{
  "n_layer": 14,
  "n_experts": 20,
  "activation": "geglu",
  "moe_layers": [1, 2, 3, 4, 5, 6, 7, 8, 9, 10, 11, 12, 13],
  "normalize_top_k": false,
  "balance_loss": 0.0139,
  "balance_bias": false,
  "vocab_size": 8192,
  "optimizer": "muon_variant",
  "lr": 0.007,
  "grad_clip": 1.0,
  "dataset": "wikipedia_en"
}
Below are experts of layer 11 (counted from 0) of a mixture-of-experts language model. Rows are named router (the router's row for the expert) and show model dimensions 0-63. Each number is 500 + 50 x the weight over its row's rms, rounded and kept within 0 to 999. Numbers have three digits each.
After each expert's rows: a language model's description of what the expert responds to. This comes from a sample of Wikipedia text that the model never trained on.

# expert 13
router:568528456581541459523513471500548498440539452543508513509474480430445530453476408583520466482462502507400416588649424543443407549475479421468552453463592467503371414448492459474510441536511477
What it handles: Place-name endings. Final pieces of place, club and surnames, such as -ia in Borussia, -ima, -ville, -ton, -ford, and Washington, Texas.

# expert 12
router:569569468495550558571489451454513534491476450580433559465549472502492566565407386624467530561487411527490453576469423508470444529472509474508528543518563462497464434482447471439517472486515447
What it handles: Table cells and name starts. Pipes and country codes in tennis or election tables, initials J and K before names, and word starts like comp, ext.

# expert 18
router:580660510497559478530516460472564498467590454524498482559501479539449580546493446624502451552448471510423427597519481451476523587495494563460524553528492452522526464455457388486533443582539479
What it handles: Nationality and occupation lists. Nationality adjectives like British, French, American, and commas or and separating occupations such as comedian, actor, writer.

# expert 9
router:551534492443522442525464481423503546436484452460451505541449532482461540531547437533529492593459506552458492540567459456502446537520553473450537463456565484557488418474502451506518388560581483
What it handles: Capital O and the. Initial O in names like Oscar, Orosius and OSCE, plus words like real, Great, Old and United after "the", and line breaks.

# expert 4
router:600561505534604483549533533486477514470548501492500436504489503463529496496385482523544504487526470450509542508524477503491493552501514444417577456476509460635485465466465443420514475607470436
What it handles: Determiners and number words. Articles, ordinals and count words before a noun, such as the, a, one, first, third, several, two years.

# expert 1
router:580563525532526469593508445394493571449494427535446475495502531509489618558511403554502441557491406488392462539539508543514472522406479423443541560480514479570474442503438415495526392534595477
What it handles: "-at/-et/-ut" word pieces. Word-internal pieces containing t, such as at, et, ut, in, mostly inside words like sol-ut-ions, inf-in-ite, Sat, mathemat, plus table pipes.

# expert 10
router:516529525478578432523507383427552513445526486447449442518468557521482525492450458536542473566432389501480504538562421462429511569453523452423570529496495410555520537447464407388450490553474451
What it handles: Infobox and list structure. Line breaks, dashes and separators in infoboxes, taxonomy boxes and tables, plus labels like Coordinates, Genus, Website.

# expert 5
router:494505491506556461574471472425540520500512426496445515502490524529588575464478502599497515520544417495486550507609441440443473523519482454473544544492469483559471385432476364389540518564541448
What it handles: Place and event names. Pieces of proper names for venues, events and institutions, such as Stade de, Grade, Division, Week, Fort, Hall, plus month names.

# expert 0
router:546625437465551587539528465489507531439503462503485542535512503520511495501511415625479486530484485478403495537548335520449455624526555417567584463493598437518452578395489405400562520558464431
What it handles: Prepositions and section headers. Prepositions after a noun or verb, such as of, for, with, after, during, plus wiki section markers == and ===.

# expert 8
router:571532439489605507591512465446497541533454453528514535531564460555507604470450429544581437545514589453433487479556420498502464557407577492502534501536519465588523476470415453479539430495551421
What it handles: Noun suffixes and field nouns. Suffix pieces ending nouns like -ing, -ation, -ics, -ology, and field words such as art, law, music, often in headings.

# expert 7
router:582549438537575492536564412439524502439393433521532432516568463518473532500454434538512448525485543397457516569571479481520451570440505421490591523517538514605499507381519433431497448524482430
What it handles: South Asian names, years. Pieces with ar/ur/al in South Asian personal names, such as Sud-ar-shan and G-ur-udip, plus year starts like 202, 200 before digits.

# expert 15
router:539498472499548472574426375441473474518544495528450518478530543461490546519535478568497441510528488457412467565618477444510501604436515369576558533498561409542486478515498426454568418545527489
What it handles: Census and biography verbs. Verbs and punctuation in census and election text, such as were, was, households, plus died and married in biographies.

# expert 19
router:559502501510470515590474498460548562440512399525540548506492511471444515529538431523480546491464557526420478522497457527540524496463444472499538496501451377509551505460419421419615451586543460
What it handles: Prefixes un, con, mon. Word-start pieces such as un, con, pre, mon, rel, plus u and N in names like Nuestra or Ecuadorian.

# expert 16
router:629572535517526507545476446509464531402548413459501464474542519465510510520436484568607498594445492482413518524507489517468477484478489449479526439508546430561482507478442386490510460557555369
What it handles: Digits in numbers. Digit tokens in years, page ranges, coordinates, reference numbers and table statistics, e.g. 408–414, 1831, 92001175.

# expert 2
router:534561487472598444508462418437486509449560412484436545559471571510511513534487473556597456412511420451504485568572529550500547529443489474497523446563564436566493459457432481441455441505565485
What it handles: Name-initial capitals. Capital letters beginning surnames and taxonomic author names in species lists and sports tables, e.g. Pocock, Pérez, Maelasi.

# expert 14
router:579476501523519534534467439529521476488470428482536471547564563473516549488478492602543437571497502516471481551517519546582454595482579420440540464518486483576531463468472424506463391581514427
What it handles: B/W/V word pieces. Lowercase or capital letter pieces like b, w, v, r starting or inside words, often in album, release and episode listings.

# expert 3
router:497586492468626438516486397480527509437507444540503541506549541510493477583509514591533479546538511481390496508545479462509510600516527496464550534488520444569484480535405390486483515610541411
What it handles: Quotes and dialogue. Quotation marks, apostrophes and 's, plus pronouns like it, you, there in quoted speech and reviews.

# expert 11
router:547555443480561426573559419447528517498489489569512503508530463445384580564512476588550501468440431457433427523472540471432465577492542474421460485488570421550471476375371410516491455573507497
What it handles: Word-start prefixes, "as". Opening pieces of Latinate words such as dis, ex, acc, rec, conf, plus "as" in "as of" and "as well as".

# expert 6
router:607518390550594535539585450418526499377531432528479458532472543448480522498417465610558453519482444539487500551541489513520420547519469460492505482527458448550445497424433452456542513568546439
What it handles: Prepositions in sports/career text. Prepositions like in, over, to, from after nouns, especially win over or defeat to in football, plus table pipes.

# expert 17
router:598557451492500485565491413552540564483526433563515500480443533500525546573522438587551474619441454468449482558529419456476534578447463496436532489431540475559451465449474442448496472567619440
What it handles: Verb stems before suffixes. Word stems awaiting a suffix such as ass-ess, pass, head, process, en-able, spons-orship, paint-ings, often after the or a.